config.yaml
n_layer: 8
d_model: 192
n_experts: 64
experts_per_token: 4
d_expert: 96
d_shared_expert: 0
activation: "tanh_gelu"
moe_layers: [0, 1, 2, 3, 4, 5, 6, 7]
router_score: "softmax"
normalize_top_k: true
routed_scale: 2.0
balance_loss: 0.0113
balance_bias: false
init_std_router: 0.0399
lr_router: 0.000738
n_head: 2
n_kv_head: 2
head_dim: 96
vocab_size: 8192
norm: "rmsnorm"
norm_place: "pre"
norm_eps: 1e-06
positions: "rope"
rope_base: 500000.0
rope_fraction: 0.5
qk_norm: true
attn_scale: 0.102
tie_embeddings: false
parallel_block: true
init: "uniform"
init_std_qkv: 0.0426
init_std_o: 0.0426
init_std_up: 0.0426
init_std_down: 0.0
optimizer: "ademamix"
lr: 0.000871
beta1: 0.9
weight_decay: 0.34
lr_head: 0.00748
warmup_steps: 289
schedule: "wsd"
decay_fraction: 0.801
decay_shape: "linear"
final_lr_fraction: 0.0
batch_tokens: 65536
seq_len: 256
doc_mask: true
z_loss: 0.0001
train_tokens: 263900000
steps: 4027
dataset: "wikipedia_en"
Below are experts of layer 5 (counted from 0) of a mixture-of-experts language model. Rows are named router (the router's row for the expert), down (a neuron's output weights, with its number) and show model dimensions 0-191. Each number is 128 + 24 x the weight over its row's rms, rounded and kept within 0 to 255.
Before each expert's rows: "comes before" lists some tokens at least twice as common just after its tokens as in all text. This comes from a sample of Wikipedia text that the model never trained on. Tokens count by the router's weight.

# expert 52
comes before: "s", "ed", "ing", " of", "ly", "ers"
router [125 148 104 183 105 153 168 113 210 142 148 137 147 120 102 133 132 140 201 113 164 119 132 138 128 168 141 149 104 128 151 101 121 136 107 145 166 118 118  72 116 160 122 145 113 135 114 169 117 140 141 128 145 143 139 132 133 148 133 115 103 150 131 116 161 141 127 129 134  94 136 145  97 114  91  97 126 128 116 160 126  85 116 133 132 141 116 176 131 118  97 109 124  93 140 137 177 136 123 122 146 173 104 132 110 142 148 143 131 157 117 144  94 130 121 132 120  95 145  88  96 180 129 127 117 132 105 176 127 124  99 115 162 100 106 114 134 139 144 135 127 173 166  78 106 133 138 132 117 162 128 108 121 128 106 139 105 104 112 140 153  56  94 141 102 173 127 121 168 124  92 143 116 144  74 139 124 116 113  83  85 151 135 150 130 122 131 134 164 130 139 126]
down0 [118 128 109 125 124 145  93 134  82 162 112 164  98 152 122 151 191 118  85 125 106 130 120 160 172 107 110 114  97 152 144 153 130 122  96 117 120  86 110 105 151 134 133 114 103 164 142 134 103 123 146  95 154 136  98 106 124 105 140 170  95 144 156  92 124 142 139 117 110 134 107 116 141 132 155 168 153 152 110 114 171 162 158 133 133 141 105 134 104 112 129 140 111  95 126 160 130 134 114 156 114 148 133 122  88 104 102  66 120 130 127 148  95 116 104 140 115 110 123  88 128 109 137 142 115 131 119  76 126 151 104 152 103 106  98 140 164 158 145 126 121  72 107 142  91 131 167 116 139 151 162 206 152 152 162 112 141 115 111 101 149 143 113 143 166 122 167  76 147 132 144 117 119 155 139  77 159 114 157 124 141 133 157 134 146 148 149 114  92 127 118 117]
down1 [108 131 104 158  84 148 148 149 136 166 153 214 142 140 121 130 175 124 152  78 131 134 135  99  89 149 154 118 145 156 123 122 104 119 128 131 147  78 120 144  94 116 153 175 129 157 124 153 186 100 170 148 124 133 100 132 152 114 119 149  95  96 130 142 133  94 124 133 129 146 153 110 142 141 129 142 127 127 109  90 163 127 109 197 132 136 126 141 106 117 145 129 162 120 110 111 141 163 134  81 141 131 111 123 101 134 166 126 156 170 122 125 126 180 106 124  89 145 126  73  75 124 140 121 104 136 104 143 166 119 128 127 134 159 127 103 138 113 104 146 108 123 105  98 145 143 118 112  81 129 152 106 110 204 100 136 151 137 151 141 136 113 143 159 152 124 102 163 121 136 135 121 163 123 104 150  98 115 134 146 146 144 102 110 149 139 136 123 146 150 122 130]
down2 [118 116 102 125 129 139  90 160 110 112 116 109  79  94 134 133 139 172 147 175 112  83 167 138 121 135 122 108 118 146 133 127 137 140 109 104 146 166 146 134  90 117  85 138 147 114 137 123 146 126 158 111 110 119  97 116  87 131 143 116 128 130 137 129 125 136  78 110 124  98 189 180 113 133  89 103 153 135 116 123 135 148 135 124 115 119  99 150 187  91 136  94 153 116 120 119 156  95 128  87 144 109 150 128 119 125 174 157 128 138  97  86 111 123 130 138 131  91 145 103 110 119 121 124 123 177 132 178  72 142 162 120 181 130 103 131 109 137 107 152 147 140  99 153 127  86  64 144 165 151 128 164 141 154 117 179 104 140 104 114 153 122 140 112 148 131 124 121 150 126 141 116 125 163 118 135 173 143 116 153 135 136 164 148 141  91 158 149 116  88 120 126]
down3 [139 164 182 124 140 108 109 100  84 101  69 136 138 118 138 159 129  96 140 146  92 121 166  81 130 165 116 135 101 122 119 128 140 166 141 172 117 142 112 112 105 133  78 158 109 157  88 161  87 140  87 190 109 171 144 137 160 152 124 143 130 156 135 147 112  96 122 132 140  97  92 115 168 162 145 139 106 118 148 136  88 120 133 166 162 144 108 146 124 105 151 114 135  88  95 107 141 112 120 133 149  98 130  89 148 144 116 159 145 113 138 111 150 118 129 121 114 138 152 102 139 114 124  54 127 149 130 150 166 130 173 125 137 110 160 107 120 156 139 115 147 126 150 102 109  91 141 153 171 170 110 134 123 106 143 121 137 131 157 127 115 132 152 146 111 107 135 131 116 136 135 162 126 168 130 125 125 108 161 102 165 112 153 164 130 127  81 111 119 104 143 127]
down4 [149 136 166 180 123 164 160 142 147 139 150 103 135 157 134 156 163 102 130 150 135 132 107  84 127 127 176 126 133  90 129 109  88 151 136 124 127 113 112 147 125 103  97 125 125 143 127 120 101 141 161 131 175  78 129 149 112 137 138 112 120 115 139 132 126 114 125 123 153 123 120 107 101 101 106  83 169 142 101 144 111 100 114 110 123 101 117 147 175 148 131 105 151 128 169 181 144 112  44 133 136 170 160 150 147 103 154 141 119 111 197 115 131 160 114 164 152 104  99 152  82 145 129 109  87 116 104 183 168  83 163 109 154 143 107 130 127 126 126 119 127 111 114 127 130 144 138 142  99  95  89 102  97 136 131 108 145 116 125 144 126 118 125 119 124 150 120 124 118 137 101 120 151 110 113 147  80 142 108 108 121 132 105 119 158 124 139 101 132 140 139 191]

# expert 30
comes before: "|", "-", "on", " century", " round", "ic"
router [130 129 134 124 157 143 155 174 128 124 132 167 115 142 172 122 166 144 169 132 122 129 167 121 160 156 157 102 119 106 136 132 115 160 120  90 147  91 153 131 137 144 113  93 141 127 148 126 166  91  98 122 124 115 118 132 169 144  96 117  90 162 116 119 121 153 108 115 150 108 138  82 129 122 138 125  74 141 143 133 142 155 124 110 161 112 150 103 139 106  93 126 165 152 151 135 155 123 115 140 175 133 131 183 150  76  95 132 113 179 143 134 142 158 134 138  94 136 167 147 120 142 175 117 151 143  99 140 152 137 124 106  90 114  97 127 122 175 128 169 156 117  91 147 136 142 139  96 135 128 114 164 106  89 141 149  95 136 129 143 139 129 128 122  88 168 165 161  98 138  93 167 149 127 130 102  84 145 112 126 130 162 126 139 162 162 131 126 153  90 172 140]
down3 [127 142 153 132 146 100 137 149 162  86 157 142 108 111 149 120 141 159 137 141 161 126 147 174 108 119  89 121 143 106 158  72 106 132 135 132 158 108 171 136 128 139 153 152 121 103 103 138 101 149 165 104 179 133  96  72 159 150  82 117 143 140 104 110 134 150 117 151 141 152 149 119 124 151 145  93  98 132 127  97  87 158 145 125 131 139 113 134 116 166 120 127 154 135 101 113 134 127 161 113 147  96 133 182 156 150 134 150 130 113 108 144 129 148 176 138 119 136 106  77 123 144 107 108 101 155 110 127 134 120 137 183 107 135 179 117  91 125 128 133 144 141 124 127  95  95 104 113 137 140 143 113 156 184 103 122 149 122  89 155 121 183 108 124 145 143 115 134 164 156  92 162 156 125 127 119 113 147 138 120 102  99 102 129 100 114 114 154  83 100  71 116]
down4 [143 101 119 167 142 140 128 131 108 169 109  94 138  87 112 103 166 139 124 133 154 123 128 147 144 122 144 138  90 108 137 105 119 129 102 146 128 148 119 100 149 155 126 135 131  98 121 123 117  90 129 148 157 101 156 152  73 131 120 117 123 159 159 118 131 146 120 122 119 201 150 113  91 102 103 142 142 132 120 191 149 119 102 113 147 127  83 121 136 194  92 126 122 122 158 139 159 129 149 136 120 159 174 127 166 157  92  98 146  98 112 151 117 130  95 140  97 143 128 150 143  72  90  89 123 117 139 130 153 143  84 115 138 124 124 132 153  70 138 122 132 101 117  98 117 124 159 175  92 138 132 109 155 169 110 107 175 148 121 171 108 137 140 121 114  92  94 108 132 145 117 158 119  93 101 132 141 111 109  86 129 150 141  95 157 128 148 137 128 110 110 161]
down5 [ 95 119 122 107 133 106 101 140  57 154 158 129 136 133 151 128  95 134 106 112 125 121 142 126 143 105 117 124 121 110 147 130 124 164 117 105 130  82 146  98 148 135 118 132 113 182 136 121 125 105 141 123 178 108 165 146  78 106 153 130 119 114 102 114 141 112 113 114 114  96 123 125 148 121 189 151 131 133 127 137 189 118 117 106 136 133 161 123 120 119 136 105 118 104 119 122 128 113 115 138 142 127  99 123  92 124 138 120 120 118 149 145 160 123  91 123 137 150  93 135 122  96  91 165 137 147 139 149 117 120 154 150 139 145 166  91 118 157 113 111  85 147 146 107  85 109 153 118 117 174 115 127 165 171 111 117 123 138 145 107 145 132 134 138  64 129 129 120 106 118  71  29 156 106 171 131  61 134 109 108 130 153 143 122 115 127 131 158 144 119 145 178]
down6 [144 154 124 103 109 108 153 115 129 140 136 151 108 162 124 130 147 119 128 110 109 173 119 110 102 111 108 138 138 135  79 153 151 122  65 165 135 130 157 140 113 118 100 136 126 123 117 114 133 119 161 150 113 152 125 103 134 123 142 149 133 150 157 124 116 137 147  87 124 118 101 108 106 129 129 126 152 123 117  60 125 113 104  99 118 121 126 146 140 133 175  57 118 121 103 120 118 119 132 122 117 147 103 106 123 166 101 109 125 171  86 145 133  85 132 129 147 118 127 130 129 158  91 183 141 146 125 169  99 106 119 119 151  88  89  85 131 139 125 144 134 127 126 155 121 140 134 113  56 120 140 120 154 102 145 113 127 126  65 127 111 110 127 159 108 111 135 111  64 136 135 106 134 103 106 109 122 127  65 137 137 186 159  83 178 134 135 106 178 144 139 113]
down7 [129  93 122 101 132 131 153 111 133 137 155 115 129 108 119 122  89 106 117 119 136 149 104 104 119 135 142 154 142 123 135  97 136 154 138  90 172 164 180 134 157 122  78 154 116 129 105  98  99 133 111  96  92 166 158 193 105 128 131 117 109 114 132 127  92 136 131 100 120 123 118 124 104 113 122 144 144 147 105 123 154 128  68  93 106 123 134 111 141 123 167 102  94 101 112 137 130 147 152 150 121 116  97 142 164 155 102 114 152 108 138 165 141 158 133 110 118 170  75 132 123 104 200 155 100 128 133 143 165 156 143 123  95 118 116 141 142 127 144 187  82 113 150 136 158 155 104 142 117 142 127 158 115 124 121 147 126  87 117 133 128 149 162 123 125 143 145 126 161 144 150 150 100 153  87 171 130 106 147 121 118 137 128 102  96 126 193 156 100 143 177 129]

# expert 11
comes before: "-", "|", "19", "1", " •", "0"
router [106 107 102 127 133 116 122 118 129 156 133 134 144 154 158 160 149  95 174  94 125 127 152  86 106 143 145 160 104 135 105 119 116 105 125 124 109 153 134 175 157 111 164 143 161 166 116  86 116 167  89 132 139  94 136  94 138 157 137 135 125 139 116 139 133  93 135 111 156 144 113 153  97 150 109 119 125 112 173 143 143 174 133 112 135  85  77 136 154 159 157 112 143 145 149  84 119 101 102 112  62  68 124 133 127 131 142 137 111 132  85 152 182 122 142 160 173 157  94 129 102  99 125 114 145 165 118 164 129 146 149 122 143 147 106 137 124 101 148 130 180 156 135 114  69 103 120 148 114 104 137  91 137 135 108 129 108 145 130 160  97 116 108 136 150 151 141  96 103 156 106  81 154 109 149 125 165 142 148 114 116 151 129  99 151 128 139 129 117 129 140 122]
down3 [139 167 131 134 104 134 149 106 151 129  86 101 158 139 128 116 110 116 107 178  98 144 117 214 133 170 125 127 158 176 142 118 112 137 154 100 118 140 144 100 150 114 144 140 130 129 108 147  88 113 127 100 152 116 133 120 123 136 112  91 110 141 114 123 116 130 138 115 146 108 131 115 112 126 164 128 112 174 138 150 124 148 144 139 110 152 144 122 156  80 154 141 159 148 149 145 104 116  48 143 143 144 105 152 144 132 137 145 140 152 160  86  98 200 106 161 145 129 100  98 141 102 134 166 148 134 151 110 172 109  85 162 129 154  85 123 116 122  93 131 111 118 114 145 144 135 147 139 137  81 145  93 125 130  96 131 160 160 121 109 146  78 135 109 136 116 116 127 115 142 138 151 144 148 131 146 122 164 115 120 135 126 189 109 109 119 133 141 167 121 102 180]
down4 [125 125 107 117 115  95 115 166 109 168 111  90 104  58  77 110 132 124 154 152 156  96 117 124 169 113 107 132 133  98 104 132 119 137 132 131 152  99 101 110 119 163  73 122 116 123 139 155 110 125 154  77 138 160  95 175 110  83 111 119 114 114 139 125 160  87 139 115 157 150 135 128 116 136 158 138 151  90 101 131 102 141 112 147 152 148 126 170 120 149 101 135 135 112 139 159 156 140 122 155  83 114  77 122 109 100 110 132 114 141 124 125  72  66 130 167 133 119 173 171 143  99 128 156 170 125 112 177 159 123 137 108 137 100 117 151 107  98 103 127 183 108 118 124 140 139  96  97 126 122 149 117 126 141 144 128 136 113 149 133 138 133 145 139 123 116 153 127 157 124 187 109 184 111 137 121 119 127 109 153 114 137 112 150 108 122 102 131 118 154 121 131]
down5 [145  97 161 124 143 129 103 118 111 148 123  98 136 144 126 135 151 144 145 139 149 144 162 122  97 114 121  96 135 121 123 115 143 113  84 117 140 115 110  96 124 105 164 168 130  90 103  87 177 153 148  96 131 102 112 164  84 149 107 115 126 136 111 135 139 108 170 108 128 175  96 118 140 141 163 123 132 129  97 116 110  86 147 163  73 114 124 155 130 105  68 198 133 159 137 155 127 158 148 151  90 150 152 158  98 120 123 142 167 126  80 134 108 115 135  89 160 109 172 105 152 106 123 109 146 114  84 119 152  92 143 122 110 150 103 144 156 135 135 135 114 146 145 139 131 107 121 143 144 133 124 174 122  92 119 135 163 100 118 148  98 147  79 134 143 142 117  80 122 115 118 143 122 116 106 155  97 125 128 117 130 121 117 124 108 104 127  90 142  79 178 104]
down6 [136 119 119 132 151 111 146 155  71 160  71 102  98 154  95 121 103  96 121 137  99 100 131 149  99 106 140 144 119 174 119 149  97 129 127 135 109  98 152 149 134 134 133 132 134 112 105  88 130 156 108  82 122 114 139 166 123 185 147  73 116 118 151 100 124 103 144 107 119 104 125 126 103 170  96 122 121 121 114 143 121 161 114 161 120  77 116 110 132 154 107  86 128 115 142 113 143 127  87 113 194 105 135 150 160 154 143 140 115 107 152 133  98  84 103 126 140 115 135  82 115 110 126 125 152 157 133 139 143 130 152 122 110  92  98 188 128 135 126 126 138 102 126 113  90 121 132 107 156 129 133 166 141 144 141 159 110 137 107 153 167 124 175 148 118 178 137  98 113  98 136 153 146 117 135 138 128 123 122 126 126 163 149 161 121 158 177  95 107 108 111  85]
down7 [135 155 118 109 117 113 145 121 137 143 156 138 130  76 127 171 155 152 120 162 157 136 117 135 192 122  96 156 122 151 141 152 115 115 119 147  95 142 138 122 172 142 146 165 166 127 138 182 114 101 128 123 138 142 123 157 120 128 123  99 174 126 118  71 153 126 134 118 157  56 128 143 111 191 148 153 111 138 114 111  97 121 138 152 106 156 105 135 148 128  98  92 116 133 121 141 130 123 158 153 139 148 141 133 134 128 144 100 136 165 156 101 148  81 104 158 122 156 154 148 150  78 142 154 147 125 164 137 172 133 142 135 119  98 101 135 137 150 123 150 151 137 146  99 118 117  84 137  87 144 142  86 167 164 147  99 123 149 116 140 140 121 163 126 136  79  95 150 143 129 145  95 159 105 104 143 137 139 111 114 116 147 127 154  90 101 133 154 135 104 111  79]

# expert 5
comes before: " of", "s", ".", ",", "d", " in"
router [131 102 154 121 138 142 121 145 144 107 120 113 141 107 130 119 135 127 133  85 107 118 100 150 107  90 104 146 160 142 134 130 124 127 121 177 104 132  93  69  96 148 143 124 144  89 132 146 118 121 109 145 108 141 152 109 123 122 104 144 137 163 191 146 171 121 148 125 138 101 125 132 143 106  73 146  85 141 137 167 109 138 143 134 140 116 146  87 166  92 107 110  96  93 136 140 115 183 153 143 136 125 162 124 120 120 121 116 119 101 109 120  88 148 123 163 134 148 159  73  83 158  71 129 144 157 140 149 166 100 172 160 104 135 104 112 110 108 147 111 168 122 135 163 143  89 155 157 125 117 149 119 124 131  80 149 126 118 148 149 142 100 160 147  85 137 114 155 120 107 108 165  87 119 151 119 128 119 127  91  98 153 159 122 124 138 174 142 116 101 128 154]
down0 [ 65 118 129 140 120 129 156 139 127 146 128 117 130 148 141 107 170 141 131 142 121 152 164 125 107 134 167 177 108 139 126 137 100 158 149 169 149 145 140 124 130 132 131 124 157 127  70 110 104 118 113 117  74  90 129 132 100 142 151 105 124 130 206 141 143 114 134 141 157 109 112  99 131 125 119 136 166 151 114 166 158 113 147 102 114 106  94 132 116 125 140 153 176 131 151 112 113 117  99 131 128 127 139 139 122 126 125 114 114 128 109 142 165 135 133 141 100 143 118  99 120  83 142  87 141 113 149 178 112 128 147 161 117 118  99 121 164 140 149 162 133 116 150 129 105 165  98 145  97 145 175 142 108  70 107 114 140  93 162 109 156 144 102 114 133 121 112 133 108 109 100 125 103 119 100 223 164 144 143 124  64 136 141 163 137 118  91 133 122 136 129 144]
down1 [129 129 124 149 124 123 130 139  92 152 141 149 142  86  74 162 165 146 127 163 181 137 132 127 116 100 141 129 103 141 116 111 125 122 134 148 134  63 122 151 106 118 112  94  92  79 162 162 158 185 152 132 121 173 130 125 103  92 111 113  79  81 131 140 154 112 134 139 102 101 136 128 121  82 115 106 111 144 143 125 147 154 143 115 153 110 113 164 151 117 134 131 124 133 154  90 133 128 146 138  99  92 105 140 149 155  92 138 102 103 138 128 109 132 101 112 127 118  45 123 144 132 148 119 121 144 153 142 122 173 156 143 128 121 118 150 128 161  89  93 144 137 119 160 152  95 116 163 179 130 159 120  97 156 142 117 142 147 134  84 154 105 121  91 143 148 120 114 150 136 103 101  94  98 113 145 140 177 142 107 150 106 130 102 129 108 123 126 114 122 104 162]
down2 [144 157 164 148  98  98 120  79  98 100 165 143 150 114 141 124 125 119 119 156 153 126 109 102 141 169 145 115 111 135 161 131 115 117 135 132 121 151 142 121 176 134 141 130 118 115 165  69 147 121 138 150  94 143 112 177 153 154  97 132 166 153 102 145 127 121 109 127 117 135 158 129  94 151 180 105 137 111 168  79 139 144 116 138 134 145 110  64 165 113 144 122 105 147 168 141 140 122 104 128 107  93 103 143 121 106 137 118 141 127 130  90 113 111 150 157 141 130 174 141  86 129 136 136 124 141 119 172 112 101 123  90 131 153  98  89 139 161 145 152 105 124 168 110 156 144 128  94 134 142 148 119 161 123 131 103 171 144 127 137 128 162 184 104 147 153 131  77 143 146 176 122 138 123 105  79  89 152 161 143 129 152 125 170 107 126 140 142 115  99 112 132]
down3 [134 137 126 113 140 120 178 122 167 207 114 111  71 156 101 133 122 154 126  95 114 126 130  96 105 111 152 118  86 141 125 121 141 109 139 104 150 147 125 131  93 175 138 146 102 126 120 133 136 153 132 117 127 125 106 109  90 175 137 157 115 136 147 109 143 168 144 130 160 135 149 128 135 137 148 143 109 146 144  89 137 131 122 142 162 199 100 183 140 115 161 138 109 127 101 131 135 109 125  95 118 158 101 134 124 145 125 147 101 106 128 144 140 161 134 171 146 120 189  93 133 159  95 105 144  96 161 130  77 139 118 102 140 157 149 126 137 148 145 116 161 125 128  95  66 102  86 153 135 142 117 137 125 124 108 145 161 115  99 101 167 138 146 167  99 109 138 149  95 122 104 128  72 146 115 115 108 149 100 135 122 141 120 156 132 128 131 122 168 160 122 111]
down4 [127 113 126 109 154 146 139 161 122 120 102 155  87 119 129 138 126 151 133 147 132 103 146 110 108 126 121 113 159 122 102 110 120  81 127 124 120 129 151 127 104 112 119 117 154  93 148  88 101 100 149 105 117 123 121 129 124 156  93 147 100 115 125 147  97 118 163 130 135 143 137 150  83 143 166 107 124 156  86 116 111  98  83 142 103 107 142  99 142 119 153 119 122 128 128 124 156 120 102 127 133 141 127 114 144 180 141 106 135 110 105 142  87 158 150 143 141 111 135 118 131 159 146 127 158  89 109 102 122 186 121 113 124 110 159 185 124  69 162 125 117 118 112 131 140 154 149 102 159 143 137 196 143 138 160 134 135 185 127  81 115 141 143 126 116 113  77 209 141 182 127 170 123 127 145  54 104 123 110 133 121 135 120 115 123 158 131 107 135 155 152 156]

# expert 57
comes before: "%", " the", "0", " 0", "9", "8"
router [ 88 161 138  89 160 111 157 111 147 143 144 144 134 150 103  94  90  94 148 132 148 110 183 131 124 126 132 109  80 127 156 138 104 174 101 136  99 116  90 160  91 151 167 167 134 161 144 161 110 129 137 148 148 114 154 129 142 135 132 105  87 148 154 123  90 136 114 141 125 126 100 101 135 140 165 121 105 148 103  97 174 141 100 120 146  70 124 145  92 155 145 107 104 103 139 107 151 107 127  96  99 106 113  99 127 108 130 143 114 132 144 152 146 123 142  93 110 124 129 164 140 149 141 107 137 160 167 162 163 142 126 141 124 124 118 152 131 131 149 171 129 136 143 109 130 144 150 108 122 124 145 155 110 189 124 154 146 172 132 110 108 159 129  73 146 127 144 145 125 148 158 138  98  91 100 119 127 130 180 153 136 115 138 153 180 132 169 151  91 161 129 117]
down0 [112 136  97 144 119 121  95 165 143 103 117 151 139 119 145 155 170 169  92 177  91 117 145 128 116 116 142 139 126 137  82 141 131 140  87 119 143  73  93 138 136 171 140 119  95 125 164 186  88 174 177 112 138 140 112 141  84 109 119 128 119 149 139 135 126 135 127 107 114 131  98 153 142  97 174 102 116 133 141 130 154 129  94 116 128 130 121 121 104 110 135 108  96 114  98 108 164 142 112 118 112 133 157 106 128 155 146 137 158 158 134 151 139 145 144 176 143 112 146 143 124 139 150  96 111 111 137 123 146 163 143 176 153 107 124 130 182 121 171 105 148 134 131 144 134 120  76 146 125 142 158 126 104  78  97  97 148 140 100 120 133 143 111 184 112 101 132 108 135  77 113 173 125 135 139 131 123  93 141 154 115 111 103  78 112 115 110 135 150 166 122 162]
down1 [173 120 136 122 156 110 122  69 159 150 141 135 135 106 128 134 100 101 149 137 132 176 139 128  89 168 157 117 107 109 121 103 140 176 115 123 129 131 130 114 132 153 116 168 117 116  61 129 141 138 120 149 124  81 143 141 108  69 146  94  91 186 143 125 126 121 134 155 136 149  82 124 129 120 135 102  95 125 147 107 126 109 148 125 153 146 182 146 126 112 143 122 138 120 118 117 100  93 144 127 119  87 147  82 107 129 129  82 129 135 125 109 105 127 101 140 125 118 110 121 170 141  84 105  84  96  65  86 123 138  85 133  90 128 106 130 114 103 129 161 103 125  76 114  73 130 119 135 134 151 122 138 126 139 132 136 101 136 116  97 131 118 144 132 158 153 101 191 137 130 152 161 106  90 117 137 126 103 131 119 105 150 159 109 134 119 122 115 156 103 151 136]
down2 [134 131 140 147  85 162 131 155 106 143 116 106 108 142 146 193 128 131 103 137 158 115 129 122 157 142 103 106 119 123 126 130 165 157  99 102 126 163 161 144 110 125 139 102 175 182 161 144 113  80 152 124  99 121 155 141 123 128 128 128 141 108 119 141 111 146 121 138 161 106 150 150 121 104 124 136  80 140 117 113 130 142 151  71 126 123 129 109 158 132  98 135  56 116 101 194  93 139 130 109  89 128 125 127 117  99 135 106 157 111 140  91 153 165 133 107 158 151 143 147 151 131 119 127 119  88 129 120 112 129 103 118 144 102 125 123 186 130 118 100 112 133 145 159 136 131 137 103 130 133 203 118 137 103 107 134 138 178 112 151 156 107 111 109 101  85 119 128 128 155 102 126 159 126  97 134 105 144  62 105 121 114 165 152  72 109 124 120 152 125 125 127]
down3 [107 146  95 109 139 127 106 160 130 147 101 126 163 124 124 156 130 126 109 132 152 100 117 136 153 137 137 132 115 125 111 133 164 144 134  94  85 131 111 107 166 147 150 121 145 131 113 143 172 175 111  86 164 103  88 136  70 117 132 117 158  96 139  85 104 166 175 108  87 117 109 120 101 150 149  97 124 102 107 126 108  78 126 130  91  80 145 114 116 138  87 100 104 103 137 137 161 135 159 106 135 129 103 135 130 129 109 131 125 118 107  97 107  69 107 139 134 114 103 152 133 148 136 189 176 160 130 124 118 150 121 169 155 113 153 128  88 132 123 133 131 121 153 116 139 107 124  91 162 148 107 128 135 129 135 130 121 103  84 127 158 139 143  99 159  77 165 139 149 145 109 113 139 149 142 122 114  90 125 119 148 134  83 157 164 176 129 131 113 117 117 182]
down4 [124 134 148 175 126 155 110 118 110 117 154 135 116 128 127 167 164 141 152 137 131 161 104  97 125 117 144 109 163 120 172 142 118  86 147 116  83 117 116 117 114 169 161 157 144 147  93 128 124 163 116 122 158 130 119 141 108 156 142 147 154 156 133 114  94 149 171 118 140 182 130 120 155 105 102  98 153 139 125 162 179 129  66 126 134  86 126 126 146 159 141 124 126  86 125 109 130 134 144 103 152 133 114 136 150  66 130 125 155 127 163  89 141  75 113 167 110 138 140 130 148 115 174 112 117 128  97 113 125 120 118 125 117 104 132 117 125 131 170  92 124 149 176 143 168 119 111  77 120 173 125 123 115 140 145 140 148 159 152 121  98 121 100 161 102 117 143 164 133 148 158 169 117 119 137 123 104 119 165  94 117 120  95 121 148 180 123 135 126  82 149 163]

# expert 17
comes before: " |", ".", "–", ";", "0", ":"
router [169  99 136  74 150  72  97 135 177 147 135 138 132 115 102 110 132 143 154 113 112 142 137  99 119 120 143  94 120 108 110 105 143 135 110  85 104 115 155 129 162 126 101 115  78 136 160 114  84 124 123 114 124 140 117 174  92 115  86 113 121 116 115 117  95 127  93 100 171 164 130  90 114 134 138  88 142 109 127 161 109  91 126 109 141 103 156  94 111 145 161 157 139 176 132 142  83 137 133 132 142 139 108 128 181 158 133 126 148 144 152 107  94 114 144  91 114 145 148 136 139 141 117 167 127 141 164 180 139 155 170 131 138 130  69 120 134 152 116 130 169 153 144 127 123  83 123 127 139 126 122 152 114 135 151 161 155  98 119 169 119 125 139 114 113 117 121 145 171 136 145 178 142 107 110 119 131  92 115 134 156 126 102 135 143  93 101 157 133  94 102 110]
down1 [125 142 119 144 102 118 120 127 111  93 128 139 119 149 100 137 127 124  70 113 156 141  89  92 118 117 121 114  83 143 104 154 137 133 153 135 119 133 143  83  97 161 131 145 110  84  84 146 130  99 103 146 105 144 110 123 148 117 120 144 111 105 142 117 100  84 171 171  85  96 109 154 148 163 155  82 105 118 138 122 134  98 162 115 105 117  92 162 117 159 101 110 140 122  90 143 106  82 134  97 136 142 163  84 136 108 120 167 155 128 154  79 128 141 155 131 111 135  96  69 111 126 106 146 134 147 150 145 117 144 103 174 132  88 141  90  96 118 140 151 108 105 129  65 121 141 106 105 155 147 146 157 112 114 130  77 149 128 144  99 115 164 148 130 116 127 144 115 110 113 161 133 146 113 149 120 135 112 157 153 118 111 142 122 126 127 148 178  92 130 160 107]
down2 [142  93 169 100 110 192 105 164 134 120 138 146  92 110 136 116 125 103 151 135 104 150 134  79 121 113 160 133 159 163 131 125 108 115 135 143 133 116  82 121 147 116 130 144 141  89 108 103 115 113 120 139 135 108 140 155 160 115  89 161 161 127 134 137  94 167 106 148 130 119 144 118 128 121 141 111 142 148 142 105 127 139 166 114 167 144 151 105  78  85 103 126 140 143 128 130 122 132 129 129 150 106 197 162 169 149 117 156 165 167 127 109 148  89 155 159 121 104  86 125 130 143 176 101 161 124 140 140 128 117  80 122 129 136 156 115 137 116 104 150 118 136 137 124 120 148 158 145 137 164 158  58 161 130  81 133 138 111 100 119 112 126 130 117 115 107 132 115 103 152 167 146 131  78 148  88 160  99 134 153 145 126  89 142  82 109 134  98 132 100 106 145]
down3 [127 152 119 110 118 154 114 152 129  93 160 124 100 127 154 124 106 142 142 112  79 116 130 142 133  92 173  87 137 154 100 128 144 141 106 111 151  89 109 107 142 138 127 129 107 122 133 107 158 118 104 139 118 128 110 108 123 105 141 165 149 137 141 162 100 167 144  75 142 128  77 122 161 127 140  91 125 123 120 166 127 157 118 115 149 143 119 116 106  83  91  99 121 166  96  86  91  98 133 145 138 119 128 155 128 115 139 151 134  99 145 120 186 120 121 121 198  76 173 147 116 142 138 152 151 140 138 171  87 131 121 151 116 160 142 149 142 124 174 117 173 116 120 118 157 153 137 110 119 134 160 137 120 139 126 131 147 140 119 146 109 138 120 109 122 158  80  83 119 125 127 114 125 117 184  82 111  90  70 119 157 122 110 112 119 115 169 130 116 136  86 154]
down4 [100 102 154 145 178 166  84 128 136 116 138 113 139  83 130 123 115 131 132 168 114 131 109 100 169 120 132 158 108 104 133 115 134 143 129 136  95 104 140 145 127 104 124 154 129 131 174 127 147 103 103 101 121 128 161 168 113 174  99 138 122 147 123  99 143 129 125  91 118 111 154  99 127 132 160 114 105  95 121 103 149 103 119 128 100 138 130 119 105 122 142 171 105 120 156 104 101 143 142 109 157 123 158 114 109 140 110 145 137 126  97  99 114 146 151 127 138 151 188  87 111 177 156 119 165 111 132  73 145 148 143 156 121 169 121 179 156 140  99 110 138 151 111 160 120 128 145 119  96 176 148 135 156 107 105 129 112 124  80  96  95 119 181 129 111 133 125  78  92 116  84  99 145 136 102 124 161 133 137 131 143  85 111 140  92  96 103 106 111 117 155 173]
down5 [131 102 104  88 155 127 133 120 158  99 103 106  91 122 134 109 166 150 157 133 127 140 130 146 138 126 113 126 100 121 123 167 137 120 140 133 125 115 133 118  96 168 115 134 118 108 178 103 140 125 131  88 146 158 121 140 141 165  96  76 162 131  98 176  93 144 127 139 142 140 146 153 123 154 107 149 151 157 172 162  89 121 138 178 133 170  81 128 182 165 131 121 120 110  96 138 188 125 120  93 129 108 186 124 151 114 114 137 154 110 104 151 105 138 130 151 147 116 145 106 135 123 130 155 100 129  92  92 149 102  79 111 142 114 163 155  67 146 119 136  67 123 130 105 121 105 127 150  63 135 134 114  94 147 128 133 120 132 124 152 142 120 137 112 124 187 127 140 125 134 138 100 133 108 155 125 159 119 149 156 119 117 125 144 102 101 158  99 128 129 151 140]